config.yaml
d_shared_expert: 0
routed_scale: 1.41
init_std_router: 0.0279
lr_router: 0.000825
optimizer: "soap_variant"
train_tokens: 390200000
dataset: "wikipedia_en"
Below are experts of layer 2 (counted from 0) of a mixture-of-experts language model. Rows are named router (the router's row for the expert), up (a neuron's input weights, with its number) and show model dimensions 0-191. Each number is 200 + 20 x the weight over its row's rms, rounded and kept within 0 to 999.
After each expert's rows: a language model's description of what the expert responds to. This comes from a sample of Wikipedia text that the model never trained on.

# expert 23
router,178,192,201,191,193,223,213,191,190,177,166,175,241,237,187,207,182,204,205,204,213,221,224,200,199,223,216,208,182,194,198,168,197,205,217,242,210,200,163,161,200,205,213,185,182,216,203,214,149,184,190,197,210,164,224,184,182,191,205,165,186,228,216,213,224,169,195,226,189,211,202,195,237,193,206,187,191,218,212,195,195,144,213,210,196,202,200,203,193,210,195,201,179,191,204,212,206,201,247,193,233,202,205,134,180,213,198,203,223,202,187,207,208,184,224,205,224,238,198,187,162,172,183,211,219,221,216,193,207,173,270,226,194,217,209,209,219,213,168,184,214,244,184,190,188,176,209,190,214,139,187,216,189,196,189,182,203,182,233,186,208,212,197,210,189,187,205,190,192,180,228,197,166,173,222,185,200,199,182,197,228,229,195,217,189,211,196,184,194,202,220,189
up1,209,207,216,176,162,199,215,213,216,192,219,207,216,187,187,219,222,214,190,202,214,219,216,158,197,238,228,192,190,168,182,204,206,222,207,238,213,228,187,195,145,203,223,143,197,181,208,219,206,225,233,214,201,215,215,201,195,192,239,213,232,216,198,200,180,213,223,199,167,190,159,189,215,175,229,208,184,248,213,204,182,166,203,215,204,220,211,217,170,205,186,233,182,171,188,199,208,157,208,246,227,208,196,224,185,183,184,193,189,217,182,169,253,186,205,183,209,213,220,179,201,210,235,197,196,191,181,200,195,193,223,186,211,217,198,216,199,193,199,208,216,228,188,158,173,207,172,169,184,196,176,190,196,196,213,200,228,182,199,234,213,225,189,195,225,172,205,157,209,199,208,195,190,165,175,229,216,187,180,185,190,190,190,199,218,191,194,204,185,221,212,199
Closing parentheses, quotes, braces, table pipes and word endings before line breaks, such as (MLB), (GMT), "Love Changes", omissus.

# expert 20
router,201,193,203,183,191,229,201,171,167,187,172,192,210,201,190,225,190,211,201,219,199,224,224,199,170,187,181,200,210,179,187,188,186,187,181,204,227,226,180,201,199,230,201,176,210,157,169,198,171,210,211,195,212,183,237,193,186,180,150,169,148,193,189,208,216,221,164,182,225,203,229,204,245,200,208,204,181,215,200,195,212,191,217,225,226,224,199,214,245,208,255,180,211,191,229,212,226,203,212,197,190,192,198,208,215,175,176,203,200,214,195,198,187,176,207,219,185,201,194,225,198,214,222,191,219,176,202,210,208,194,179,228,204,184,207,176,218,173,199,177,261,206,189,222,221,205,198,202,225,188,171,203,219,201,215,174,207,218,187,190,173,223,204,212,176,186,161,136,215,184,213,186,177,196,170,230,236,215,193,199,221,179,180,189,204,197,209,197,199,179,225,167
up2,203,167,233,200,184,197,194,192,191,185,182,198,219,206,177,212,168,250,228,179,180,204,215,143,197,210,212,228,195,214,200,191,194,183,231,193,189,197,205,215,216,176,230,200,184,176,190,185,202,194,187,215,203,189,230,177,196,170,217,233,162,228,210,176,168,186,194,191,176,218,253,222,225,181,197,206,182,216,182,206,212,215,190,210,235,201,191,194,222,197,193,242,205,198,214,190,220,181,231,187,229,244,178,209,216,212,222,181,193,214,187,199,199,193,232,201,196,187,227,238,200,174,225,228,190,205,179,183,217,223,197,211,219,166,199,218,205,257,216,187,194,223,184,188,228,219,170,190,182,216,196,196,228,238,203,204,166,210,176,178,149,202,196,196,195,204,215,191,235,185,193,188,184,218,183,204,198,173,194,190,191,211,203,198,173,219,162,213,204,190,203,167
Syllables and diacritic letters inside non-English names and words, such as Taizong, Tyumen, Doha, Copa, š, ç, ñ.

# expert 8
router,196,205,221,187,230,245,146,197,232,209,205,181,215,212,205,184,178,188,186,212,147,198,201,195,176,208,223,188,225,217,193,169,179,259,199,230,201,207,199,206,169,232,176,183,172,205,192,180,180,188,186,191,201,160,204,202,187,215,201,209,202,221,168,223,138,199,209,219,202,192,211,205,199,185,195,190,227,228,199,184,176,213,194,190,196,224,217,221,189,218,200,186,189,191,192,187,215,204,210,202,220,204,170,191,177,169,148,202,182,161,194,211,223,217,212,205,202,189,227,233,171,197,185,210,202,224,225,244,201,176,215,210,193,247,202,199,195,196,216,204,206,190,192,205,234,203,186,177,235,199,196,217,203,236,183,138,199,206,217,201,178,211,185,231,198,190,182,163,191,226,192,188,173,205,193,210,214,200,210,184,216,203,224,211,161,197,216,182,217,199,208,210
up1,213,205,231,181,203,150,206,211,202,171,202,212,177,186,196,181,194,214,162,185,237,167,230,200,226,190,207,233,199,210,212,201,187,162,208,191,182,218,216,192,183,178,224,191,234,186,200,165,173,229,208,196,180,192,219,171,211,240,187,202,223,218,203,170,201,233,203,175,227,177,197,235,205,205,213,179,190,218,177,216,156,225,205,200,188,175,222,192,199,221,203,210,180,226,228,215,205,229,189,178,218,211,143,225,179,188,171,205,221,207,180,187,206,213,199,236,210,212,190,177,177,194,191,204,191,186,212,153,170,185,189,197,211,203,177,191,182,215,182,222,159,196,164,187,202,223,211,176,205,199,197,199,217,227,179,180,199,218,201,188,190,195,197,218,200,202,208,180,190,203,195,212,213,167,150,187,215,218,219,224,208,230,195,240,187,215,168,187,195,172,197,231
Articles, possessives and phrases like of the, in the, ', the' and 's, plus ordinals after "was the", such as fourth, final.

# expert 18
router,170,192,216,189,209,194,175,193,175,213,213,182,184,182,188,212,212,222,194,213,193,212,199,202,192,243,236,204,185,201,199,195,199,246,162,187,196,228,153,191,186,228,185,209,178,215,184,202,215,220,180,189,214,148,207,175,201,192,206,194,216,209,213,213,180,201,187,204,196,244,218,216,210,211,184,188,172,200,192,210,188,251,196,213,214,225,224,258,194,214,176,210,179,150,203,205,210,165,196,184,206,196,194,210,190,252,209,207,224,204,180,208,183,202,206,210,178,149,194,233,177,206,204,237,208,177,219,223,212,184,227,226,217,217,205,219,207,141,232,191,209,195,185,214,221,202,182,192,198,185,190,224,181,223,200,179,196,208,183,183,170,198,198,227,188,166,188,155,207,226,196,197,187,185,196,199,225,200,219,162,211,183,176,184,177,171,204,195,205,182,199,187
up1,167,185,212,190,204,190,197,186,199,173,199,215,138,185,196,209,182,211,209,232,225,199,177,175,216,202,253,212,192,226,184,203,182,202,188,173,208,204,216,208,188,197,225,229,210,179,193,200,237,204,207,175,201,211,174,179,198,215,200,170,196,197,192,167,187,167,205,192,167,193,171,156,182,172,189,213,229,181,160,205,221,182,183,218,212,190,192,218,213,232,202,240,197,160,192,226,199,180,173,184,211,171,195,208,204,192,184,227,205,184,165,214,193,232,191,214,178,177,234,243,187,175,165,208,170,234,180,224,225,199,201,209,203,175,174,212,225,209,222,181,182,185,185,174,195,169,174,207,232,211,219,219,207,238,218,188,183,218,232,183,209,206,193,197,183,208,209,205,212,188,218,178,205,185,207,201,190,205,204,213,210,225,236,204,199,228,185,202,175,225,236,202
Spaces, numerals and quantity words after some, about or most, such as some 500, three vertical, two, several, four-light.

# expert 4
router,174,196,199,185,216,204,214,185,201,176,230,149,193,214,202,195,197,198,202,195,207,213,210,200,205,208,228,197,196,208,204,187,157,205,185,198,214,215,139,197,183,200,182,184,180,213,172,236,171,197,181,193,215,197,200,198,215,209,209,190,194,219,186,203,192,227,178,197,203,191,193,196,200,176,197,175,232,188,246,191,195,161,207,199,205,226,182,213,192,205,180,238,179,164,232,219,224,210,230,174,189,206,195,205,163,171,234,221,227,201,207,218,189,205,224,187,195,168,197,201,187,193,217,191,202,237,227,203,204,220,208,204,219,225,179,216,225,207,169,236,194,201,193,207,215,175,203,167,227,141,194,200,193,203,155,210,192,187,228,213,179,218,199,234,197,219,186,225,156,244,197,168,156,211,202,190,212,208,230,167,227,209,201,178,192,194,226,167,205,192,224,213
up2,206,189,213,187,215,227,190,179,164,252,193,160,198,183,181,200,230,178,222,180,239,224,203,214,220,171,203,213,245,186,215,190,215,229,209,210,213,180,208,215,202,220,208,223,209,213,184,183,184,208,178,186,250,184,175,219,168,182,199,187,200,216,214,231,218,221,173,193,188,183,205,173,205,213,192,210,196,204,185,191,193,189,186,205,181,192,197,205,177,187,206,167,187,200,223,238,191,225,185,164,214,208,194,208,208,224,196,200,224,202,178,217,182,168,217,214,192,196,210,220,211,209,189,201,179,202,202,186,246,211,184,197,186,197,194,192,204,202,206,226,215,199,135,183,168,176,205,189,210,212,212,186,182,205,151,230,186,184,201,216,211,239,156,201,193,197,214,262,224,196,201,194,206,254,207,192,197,202,209,207,208,155,211,178,194,195,242,175,216,184,191,197
Subject nouns and pronouns before the verb, such as population after The, it, they, which, who, was.

# expert 7
router,172,181,232,182,211,213,185,175,173,179,184,180,216,216,181,209,182,222,167,233,193,227,224,232,175,216,215,175,196,235,181,188,195,208,192,218,211,217,190,175,169,207,174,182,188,206,172,220,191,225,188,189,188,202,223,178,210,190,184,189,184,227,186,215,185,179,179,209,224,205,227,217,222,177,181,169,189,223,217,183,187,191,213,229,201,211,214,223,213,229,219,226,174,196,223,231,221,227,185,179,220,177,171,179,176,226,229,232,226,175,182,227,219,188,216,215,214,203,210,220,171,174,205,227,216,184,226,215,222,184,220,220,176,227,190,199,212,168,204,207,225,206,171,233,217,187,173,187,217,184,179,227,192,216,185,196,177,219,174,218,192,210,190,234,174,192,190,184,163,215,220,176,212,208,186,221,228,219,194,170,177,222,202,181,197,174,209,184,221,171,211,174
up2,188,178,206,173,169,211,184,217,198,196,219,199,197,186,165,184,171,202,209,230,188,183,192,226,202,171,197,153,161,189,211,219,175,201,182,193,200,171,166,207,201,175,196,237,209,210,224,188,203,192,200,209,175,163,172,183,203,201,187,220,180,213,167,186,221,199,157,186,203,201,195,169,213,202,191,200,189,184,216,223,234,158,219,183,208,196,188,223,207,222,214,207,221,206,209,200,191,205,212,237,217,193,178,179,173,191,174,216,218,181,184,188,250,211,201,212,236,225,162,153,205,227,188,198,161,188,204,205,178,205,168,189,201,177,210,182,235,240,198,213,182,162,195,186,221,218,192,176,182,190,167,189,181,188,198,202,177,216,228,186,182,207,172,253,181,215,209,184,183,220,202,205,198,208,204,205,218,218,216,190,188,171,222,193,178,202,240,197,194,161,204,198
Opening pieces of content words and abbreviations after commas or prepositions, such as contin-, US, inter-, ISBN, r-ice.

# expert 26
router,213,196,207,199,225,185,195,187,170,193,188,182,209,215,195,220,210,209,211,211,187,217,220,220,183,196,197,183,257,205,193,195,180,268,163,205,203,228,178,181,171,199,177,179,186,209,172,218,194,197,206,193,219,163,210,196,211,152,200,193,178,233,203,212,202,153,195,221,208,190,229,211,198,218,215,159,175,194,216,207,172,225,214,208,194,209,183,214,187,210,243,190,172,171,188,232,230,149,197,177,221,177,210,182,212,236,186,199,211,188,187,208,206,193,227,213,228,185,214,200,180,192,190,211,220,240,202,190,209,195,220,214,163,200,158,178,184,192,185,236,209,208,198,197,220,216,163,187,190,180,183,196,191,204,193,183,172,232,195,209,208,218,173,210,146,188,194,200,190,241,199,184,232,217,207,212,212,217,243,198,186,205,196,205,218,213,217,202,202,190,210,180
up23,173,201,208,177,255,212,200,175,204,217,177,218,211,208,231,236,199,217,211,216,183,217,201,236,197,216,154,190,227,198,214,223,173,203,211,203,206,190,181,220,198,206,195,183,199,189,194,163,212,197,213,233,205,188,189,224,180,190,186,200,203,227,204,155,208,217,210,218,199,210,232,153,198,227,203,192,208,188,234,199,231,254,202,197,211,214,208,170,149,187,205,233,179,205,188,191,237,211,212,219,248,170,197,210,215,204,172,230,184,214,198,191,201,181,203,187,227,211,203,159,228,203,214,198,242,224,199,207,204,219,176,199,182,225,193,198,199,216,165,194,175,212,191,205,182,194,196,222,164,175,217,196,161,206,226,197,222,229,203,231,185,200,179,197,189,177,169,211,179,206,194,193,230,198,184,237,198,212,198,224,192,198,196,173,198,199,210,195,156,182,224,194
Digits in coordinates, times, statistics, money and tables, plus units and symbols, such as 92°44′50″, 47:55, $150,000, ft, km.

# expert 28
router,179,167,224,182,213,223,181,171,166,189,190,185,217,213,171,213,179,216,169,228,182,226,220,218,176,208,217,177,187,232,181,179,182,205,181,231,225,221,192,179,170,223,177,182,189,208,174,232,185,227,179,186,177,210,223,175,204,186,189,180,181,231,188,219,184,173,193,214,229,194,226,219,221,180,178,168,188,214,231,185,183,196,209,232,213,208,215,217,220,225,216,215,180,190,222,214,217,220,179,185,224,180,176,178,173,227,221,228,231,182,175,220,217,174,215,218,219,200,211,222,177,171,226,219,223,193,226,227,217,187,208,230,188,227,192,188,219,171,196,227,215,209,170,221,217,187,175,182,210,186,186,218,179,211,189,190,172,220,190,218,182,209,172,227,184,181,190,180,171,213,218,174,215,209,189,207,222,219,191,176,187,211,205,175,191,181,219,186,219,175,210,180
up1,244,192,185,179,185,233,200,175,202,193,187,224,197,177,209,179,178,221,187,214,206,166,212,233,253,213,231,191,221,185,165,198,216,209,184,231,208,230,236,225,186,209,219,210,214,185,206,214,191,193,223,186,242,192,194,210,184,159,182,189,174,184,220,200,187,216,176,196,168,241,240,199,213,165,208,211,188,200,237,176,204,197,215,190,179,191,208,211,195,183,211,219,199,217,190,187,205,199,225,203,223,189,216,160,188,164,192,191,247,205,198,186,181,155,188,158,201,220,192,214,218,199,157,213,192,195,199,186,235,205,192,207,225,239,230,208,179,191,197,173,180,222,177,195,229,171,197,184,189,219,223,207,164,198,185,214,204,208,190,189,181,221,195,211,176,197,201,179,216,248,180,170,190,195,236,205,198,193,208,207,179,172,218,202,201,198,191,207,198,197,184,211
Broad mix of nouns, verbs, names and capital letters in running text, such as status, acting, Charles, hospital.

# expert 13
router,194,202,231,201,191,205,210,203,169,188,218,198,216,204,159,199,209,218,189,232,219,236,204,230,194,184,218,195,184,197,194,192,202,248,194,205,196,204,188,181,194,188,174,201,210,229,169,198,204,214,176,210,203,202,224,181,192,185,200,149,207,211,157,234,138,163,179,215,191,185,228,191,221,180,189,201,170,194,222,188,210,237,213,229,189,182,210,230,208,215,218,195,198,188,220,197,193,174,219,218,224,200,192,127,181,226,150,218,203,188,157,205,190,206,211,214,192,204,186,227,186,201,197,196,218,229,213,214,240,218,213,211,156,211,178,175,243,168,180,215,193,204,196,205,210,202,183,206,207,181,196,209,185,205,154,205,203,194,187,186,208,192,205,229,174,185,201,203,201,186,214,183,215,202,193,186,216,194,164,192,181,228,204,174,218,210,227,181,224,197,204,169
up23,219,192,241,237,216,247,195,200,171,230,199,202,189,236,204,192,194,191,195,183,221,196,194,202,245,163,212,194,197,237,173,193,192,191,189,216,185,160,211,243,216,208,195,233,189,181,196,203,182,235,224,200,189,234,183,210,181,165,168,196,227,201,215,233,153,191,199,211,188,180,170,192,240,178,213,225,193,207,185,220,197,191,221,182,189,208,225,199,183,225,190,162,205,209,215,184,212,203,198,184,197,203,199,199,187,207,187,185,219,209,182,224,204,176,211,199,212,239,177,215,194,232,213,181,212,195,172,210,176,194,177,226,144,169,214,196,222,202,200,217,169,193,170,194,197,194,188,214,216,207,184,209,203,215,159,205,189,213,231,183,177,214,178,219,189,186,185,211,222,203,213,197,230,236,218,172,192,221,217,192,218,159,210,207,212,206,216,152,204,184,189,211
Pipe and semicolon separators and digits inside number-heavy tables such as football stats, climate data and chart positions.

# expert 15
router,179,177,209,185,217,216,190,160,184,182,183,196,219,216,175,211,179,207,181,220,186,221,229,228,186,208,214,174,182,219,175,184,189,203,184,229,222,236,204,192,183,217,166,179,190,202,170,212,189,218,190,183,173,199,230,175,196,187,199,165,189,218,183,220,180,158,189,220,223,193,221,226,216,185,179,182,183,212,225,188,178,176,196,238,206,202,203,211,198,236,217,213,173,199,230,230,218,225,178,178,226,184,183,189,166,226,201,218,229,195,183,222,216,159,212,217,223,218,205,229,183,177,216,226,225,184,218,230,208,183,210,233,198,236,196,208,204,173,193,233,220,208,180,215,226,186,172,173,213,189,183,225,189,214,191,189,180,217,171,214,179,219,175,229,193,185,181,192,185,210,219,182,217,207,191,224,229,215,180,185,177,217,221,160,204,180,212,188,224,178,228,184
up1,201,214,185,192,209,192,194,189,215,202,205,198,184,179,212,200,228,212,183,216,202,247,193,184,198,167,181,191,239,174,155,183,194,179,198,168,194,219,213,197,190,210,216,186,182,141,217,201,204,179,185,217,167,202,226,190,186,221,229,209,192,206,164,195,211,211,170,190,211,183,265,208,211,190,212,187,169,185,230,174,195,200,183,193,209,172,211,162,217,196,179,199,190,205,185,217,162,216,231,174,201,219,183,204,194,200,214,214,202,183,202,209,202,195,208,204,198,197,181,196,215,193,196,190,211,238,193,244,224,197,221,208,184,230,210,217,192,213,218,171,160,232,225,187,206,164,182,189,218,192,219,218,170,176,172,180,201,167,195,210,173,189,222,183,208,197,165,165,204,216,181,263,186,215,172,170,193,189,190,196,194,209,218,167,183,211,211,207,230,210,165,193
Words and pieces inside quoted song, episode or work titles, such as You, Love, Me, Move, in track listings and song articles.

# expert 6
router,207,196,202,187,239,227,184,196,238,153,184,214,187,220,172,198,189,217,194,241,179,240,198,211,187,196,206,177,203,202,171,159,184,225,212,221,251,221,188,183,186,195,187,191,194,187,193,232,195,249,193,192,163,190,190,183,192,191,211,226,173,197,203,228,201,194,196,204,203,192,206,204,228,180,208,213,192,209,203,197,210,173,185,207,206,184,235,208,212,199,215,272,169,209,193,218,201,188,192,178,202,202,143,183,176,232,202,177,205,186,200,218,187,193,191,215,205,250,243,185,213,188,199,216,213,237,204,209,258,181,200,214,214,197,150,174,208,221,164,229,220,198,190,223,203,180,188,177,209,200,167,207,179,217,180,183,182,200,209,220,195,217,193,204,183,206,189,209,181,233,188,219,208,201,179,210,196,207,200,197,175,223,205,194,177,197,202,178,208,183,214,211
up23,206,216,211,234,226,214,226,173,238,214,189,193,199,180,209,146,210,190,170,205,180,198,192,188,205,203,206,206,161,193,208,204,171,237,242,230,210,205,190,198,168,185,211,202,190,209,201,173,211,203,204,209,200,169,203,218,179,216,235,185,202,158,153,179,196,208,154,253,209,186,232,191,216,212,186,199,223,172,199,227,186,208,202,194,202,217,176,191,201,181,185,189,191,182,195,212,220,182,224,187,150,182,164,223,172,179,214,216,204,220,181,226,183,179,226,208,175,192,181,204,194,174,221,169,207,247,204,187,207,193,197,188,194,231,194,183,212,188,186,200,206,184,177,210,223,186,179,218,186,226,226,220,193,195,151,223,201,203,203,176,223,184,178,213,193,189,221,229,222,200,210,181,228,168,204,213,210,202,188,201,199,219,174,230,191,193,212,195,163,185,171,196
Final digit pieces of years and other numbers after a leading digit, in dates, chart tables and seasons, such as 1-986, 2-018, 16-56.

# expert 2
router,200,203,235,202,244,200,177,182,177,185,207,202,233,199,174,213,185,200,208,245,208,223,209,245,201,201,258,172,194,213,190,188,201,225,207,215,216,218,219,205,207,214,172,194,196,189,192,167,195,254,187,213,220,185,213,182,200,200,196,158,214,191,178,239,148,196,179,229,220,192,191,230,193,200,178,189,202,215,198,206,202,198,259,189,185,181,225,204,225,214,197,243,182,194,229,193,192,232,235,191,193,183,174,172,195,205,191,216,201,212,205,214,200,177,198,186,221,157,223,191,198,198,179,204,201,153,214,210,190,164,177,210,216,218,210,166,211,160,176,190,215,195,217,207,226,205,198,182,198,192,173,211,167,203,170,199,185,195,203,206,206,216,196,192,207,204,178,182,189,208,205,196,223,188,197,197,200,214,236,198,253,193,178,165,189,200,184,176,215,179,202,200
up23,214,181,260,198,235,198,234,156,213,212,177,189,197,157,215,172,192,198,157,206,185,195,190,193,167,184,201,210,205,209,196,173,221,207,192,207,195,173,207,217,178,219,197,223,161,181,192,223,193,226,174,192,172,193,198,202,191,206,179,196,183,175,192,194,200,232,169,158,167,202,204,217,216,173,156,218,188,223,182,173,211,205,196,213,186,175,203,213,211,212,157,237,208,220,197,207,190,198,197,199,162,191,215,175,180,237,223,199,229,212,203,196,218,227,197,200,219,176,212,202,207,220,230,209,185,175,218,225,197,158,182,210,160,202,200,171,185,217,184,186,201,175,175,173,195,188,196,187,190,191,161,218,201,228,215,212,208,191,198,207,236,206,173,182,217,205,214,168,197,184,173,180,242,209,210,211,211,167,215,204,227,183,195,199,200,234,200,197,196,211,164,201
First digits of years and date connectors after "in", commas or month names, such as in 2016, January 19, 2017, 1992–2020.

# expert 0
router,193,183,212,198,206,233,189,200,170,194,152,199,225,213,166,209,203,223,177,226,185,193,206,180,193,216,206,190,215,212,166,221,193,199,211,218,217,203,188,196,201,245,187,206,207,179,200,207,190,218,190,169,186,193,220,213,203,199,184,166,210,196,221,201,187,176,197,216,205,193,185,216,222,197,191,192,217,210,205,155,188,219,241,229,207,200,184,226,195,198,226,194,189,215,223,230,236,216,195,198,255,159,192,204,193,228,234,227,210,196,160,205,217,200,190,205,197,246,175,200,174,171,219,221,205,166,210,203,214,221,219,206,174,206,204,128,198,174,209,163,217,187,200,198,212,196,202,202,233,193,188,227,201,187,190,198,197,208,215,203,168,224,188,206,158,181,182,180,188,169,204,199,240,161,162,222,193,224,172,193,215,194,211,181,195,182,233,190,218,185,226,195
up1,199,201,175,190,193,179,211,204,228,185,199,196,206,197,196,157,200,162,190,239,237,210,225,216,231,213,215,177,208,220,173,206,204,203,240,201,200,183,168,237,189,191,189,207,224,188,197,199,179,226,207,183,222,197,240,242,214,212,172,180,221,213,197,211,227,218,179,158,199,191,207,191,189,202,223,203,191,193,216,174,204,201,233,185,203,203,197,169,206,191,219,183,232,212,188,214,172,185,180,210,218,201,182,198,194,205,212,216,227,193,204,164,222,206,173,196,206,175,214,173,197,187,162,206,216,206,210,167,202,191,208,236,165,200,179,195,220,216,144,212,196,225,221,182,191,175,230,234,184,177,198,194,197,175,161,202,198,242,202,158,204,219,255,192,171,182,203,215,164,216,190,191,174,206,216,215,195,196,201,219,201,224,200,174,211,222,219,204,204,236,229,197
Capital-letter first pieces of personal surnames right after a given name, in lists and tables, such as Pavlo K-, Delila H-, Jana F-.

# expert 30
router,173,206,223,192,212,229,186,201,226,182,163,201,234,224,179,193,187,227,191,196,163,198,245,231,203,203,175,209,242,212,181,188,187,187,186,202,223,195,212,187,210,189,195,204,168,180,207,155,196,240,175,226,197,180,193,200,230,226,212,196,222,198,186,195,202,220,202,211,216,244,218,200,210,192,184,199,204,200,210,198,189,171,210,218,221,196,203,188,211,210,198,254,203,198,203,204,186,158,210,199,200,197,183,130,204,213,207,213,200,185,185,208,213,186,205,230,217,146,223,192,189,193,205,195,192,182,202,212,207,190,248,197,195,197,181,216,192,199,198,162,195,237,206,248,194,178,187,172,217,184,200,237,189,212,193,186,188,210,241,223,213,203,153,204,165,194,187,213,204,219,205,202,193,180,172,201,211,221,198,193,163,180,202,206,186,213,247,180,210,208,208,160
up30,227,193,177,183,209,197,210,177,199,174,224,197,207,237,156,195,221,209,167,200,168,216,191,167,201,186,178,210,209,190,181,171,188,191,193,179,205,198,205,211,234,188,192,168,175,228,167,199,213,220,177,197,173,208,199,215,210,209,206,213,202,152,200,190,145,172,181,229,220,166,177,185,189,179,190,189,219,195,210,211,212,163,166,219,197,198,217,204,226,190,190,213,189,218,210,200,230,229,200,204,220,189,224,223,204,207,176,158,213,207,188,189,193,200,213,223,202,218,219,232,207,185,240,209,187,200,221,193,233,200,205,205,195,176,196,234,148,219,181,204,181,196,208,209,203,208,206,160,177,193,236,177,216,226,244,200,193,187,165,205,226,238,169,233,200,214,196,207,192,176,175,194,188,206,195,191,201,204,206,181,210,177,214,191,196,222,167,143,184,194,195,208
Section headings, colons and field names in infoboxes and headers, such as Country:, Division:, Born:, ==See also==, Region.

# expert 14
router,194,191,196,187,205,211,216,176,194,184,202,209,222,228,204,216,173,216,174,206,206,202,214,196,212,214,199,186,210,197,201,188,190,216,221,212,205,213,205,195,199,195,205,206,175,188,192,213,183,183,180,182,169,187,195,147,210,115,202,194,184,212,202,191,190,181,203,205,219,210,211,212,221,202,145,203,212,239,204,178,216,127,221,196,186,196,188,207,229,193,183,220,187,163,217,219,196,224,210,208,205,180,197,195,182,180,211,252,211,167,192,186,218,163,205,196,185,236,222,187,212,162,165,205,211,151,211,209,211,212,220,189,164,217,217,226,225,200,174,221,218,219,202,205,216,168,211,192,247,202,191,216,198,220,189,192,204,221,236,226,181,238,193,205,204,177,208,198,186,212,198,193,204,207,201,231,202,206,163,173,188,230,223,187,189,195,224,192,200,204,231,202
up2,227,168,215,207,200,225,199,215,184,193,208,194,187,236,229,204,174,226,184,198,179,190,169,195,197,210,197,187,208,227,200,202,190,194,187,185,189,210,222,165,192,236,206,203,190,211,192,197,225,174,235,210,222,225,181,193,225,195,215,189,153,190,182,190,223,231,202,211,192,255,219,192,186,191,209,200,184,178,196,187,206,212,201,195,237,191,188,195,224,183,187,240,229,178,193,212,171,198,203,186,213,137,198,217,148,213,204,209,239,211,221,212,179,158,230,162,181,195,179,190,229,190,174,187,210,198,196,214,241,205,205,221,169,207,214,186,177,219,198,206,203,178,225,204,181,194,188,169,226,171,177,231,173,177,170,204,189,224,206,212,233,188,193,177,217,179,183,186,235,177,186,189,190,167,187,201,178,228,197,216,180,206,221,169,203,202,218,176,212,189,191,195
Capitalized words within names of institutions, places, events and movements, such as National, University, World Cup, Civil Rights, Holy Cross.

# expert 27
router,162,179,194,204,212,198,174,199,170,193,190,140,220,229,204,219,193,196,170,211,198,199,196,205,173,185,199,185,259,216,199,182,185,192,220,192,228,197,186,214,186,206,194,205,160,200,202,255,169,203,196,200,185,177,215,216,208,176,194,217,174,224,189,212,204,219,172,212,197,201,209,203,209,199,189,187,173,202,203,163,193,203,198,207,208,209,211,215,237,226,193,179,190,147,193,204,199,237,187,191,191,182,189,187,201,200,191,209,219,153,193,215,238,198,227,202,238,176,188,210,193,173,176,213,207,216,219,218,233,145,179,214,215,193,210,229,215,207,246,199,194,212,201,198,210,179,206,220,222,204,198,206,192,214,193,189,197,225,229,201,198,214,192,211,204,180,192,224,161,239,203,173,156,230,209,225,209,217,229,192,192,217,170,182,172,148,194,188,205,201,183,184
up38,199,164,211,191,181,194,203,205,181,210,215,204,206,201,161,218,212,176,192,220,174,190,191,190,243,146,172,208,207,206,220,181,189,216,214,169,189,219,211,219,188,189,194,203,226,210,222,192,208,241,203,224,198,233,204,203,188,190,143,224,200,227,179,208,202,186,242,220,200,191,194,211,239,178,199,191,213,210,215,212,166,193,173,219,214,147,186,210,204,208,181,192,187,170,219,163,216,241,167,185,173,196,216,209,209,224,201,158,215,235,159,180,194,171,194,167,200,203,173,186,192,204,184,208,180,196,224,204,197,177,181,197,228,197,212,201,180,199,240,213,209,181,198,194,205,214,193,189,190,211,219,202,217,204,212,209,172,190,246,201,189,216,185,195,179,177,178,218,199,190,206,172,217,214,206,230,240,227,206,187,202,172,215,223,193,168,210,192,203,196,188,146
Nouns and adjectives in descriptive phrases after a or as a, often defining someone, such as politician, administrator, charity, government, collective.

# expert 21
router,174,216,200,198,204,193,171,183,178,204,158,218,213,235,184,266,191,225,197,223,186,195,205,202,171,222,201,167,175,198,167,158,188,209,211,206,197,214,186,193,210,225,194,194,201,187,189,201,214,209,161,187,164,199,237,237,222,182,186,206,178,207,205,195,214,223,179,211,196,161,224,193,216,184,186,188,193,211,202,163,202,246,213,225,188,217,205,227,204,201,185,183,190,213,226,203,208,213,195,187,202,204,175,192,201,210,184,215,200,198,206,189,210,185,196,223,208,202,197,205,211,214,177,221,233,174,198,214,219,227,218,196,167,216,189,186,197,176,228,177,201,195,187,210,214,158,205,206,203,224,202,250,181,260,199,181,163,183,192,225,156,214,189,204,201,182,160,204,189,205,223,212,226,193,157,222,209,196,163,198,191,183,179,162,192,176,231,201,216,196,223,183
up1,178,196,201,193,179,203,203,158,169,219,186,177,203,218,152,227,197,204,185,243,176,200,216,215,177,216,214,177,206,191,170,230,218,185,204,185,183,193,218,218,227,193,156,215,210,195,198,203,193,221,180,220,173,192,204,191,189,200,177,195,221,225,192,197,199,207,220,207,211,170,218,224,194,233,231,199,219,216,200,205,193,233,209,265,177,189,188,220,161,219,195,182,214,201,245,218,234,220,187,207,186,182,224,215,214,212,215,192,223,221,231,205,205,172,205,223,225,194,184,205,167,194,216,194,169,162,223,214,173,187,178,194,181,190,240,196,184,170,204,173,212,190,187,210,223,225,205,221,234,211,218,218,183,204,221,256,226,190,199,226,214,198,205,229,201,207,214,212,187,191,187,194,200,226,208,222,190,199,228,202,170,172,165,229,183,190,208,207,177,221,200,191
Second pieces of proper names, chiefly places and surnames, after an initial capital piece, such as W-el-sh, New H-aven, Wood-burn, Sand-bar.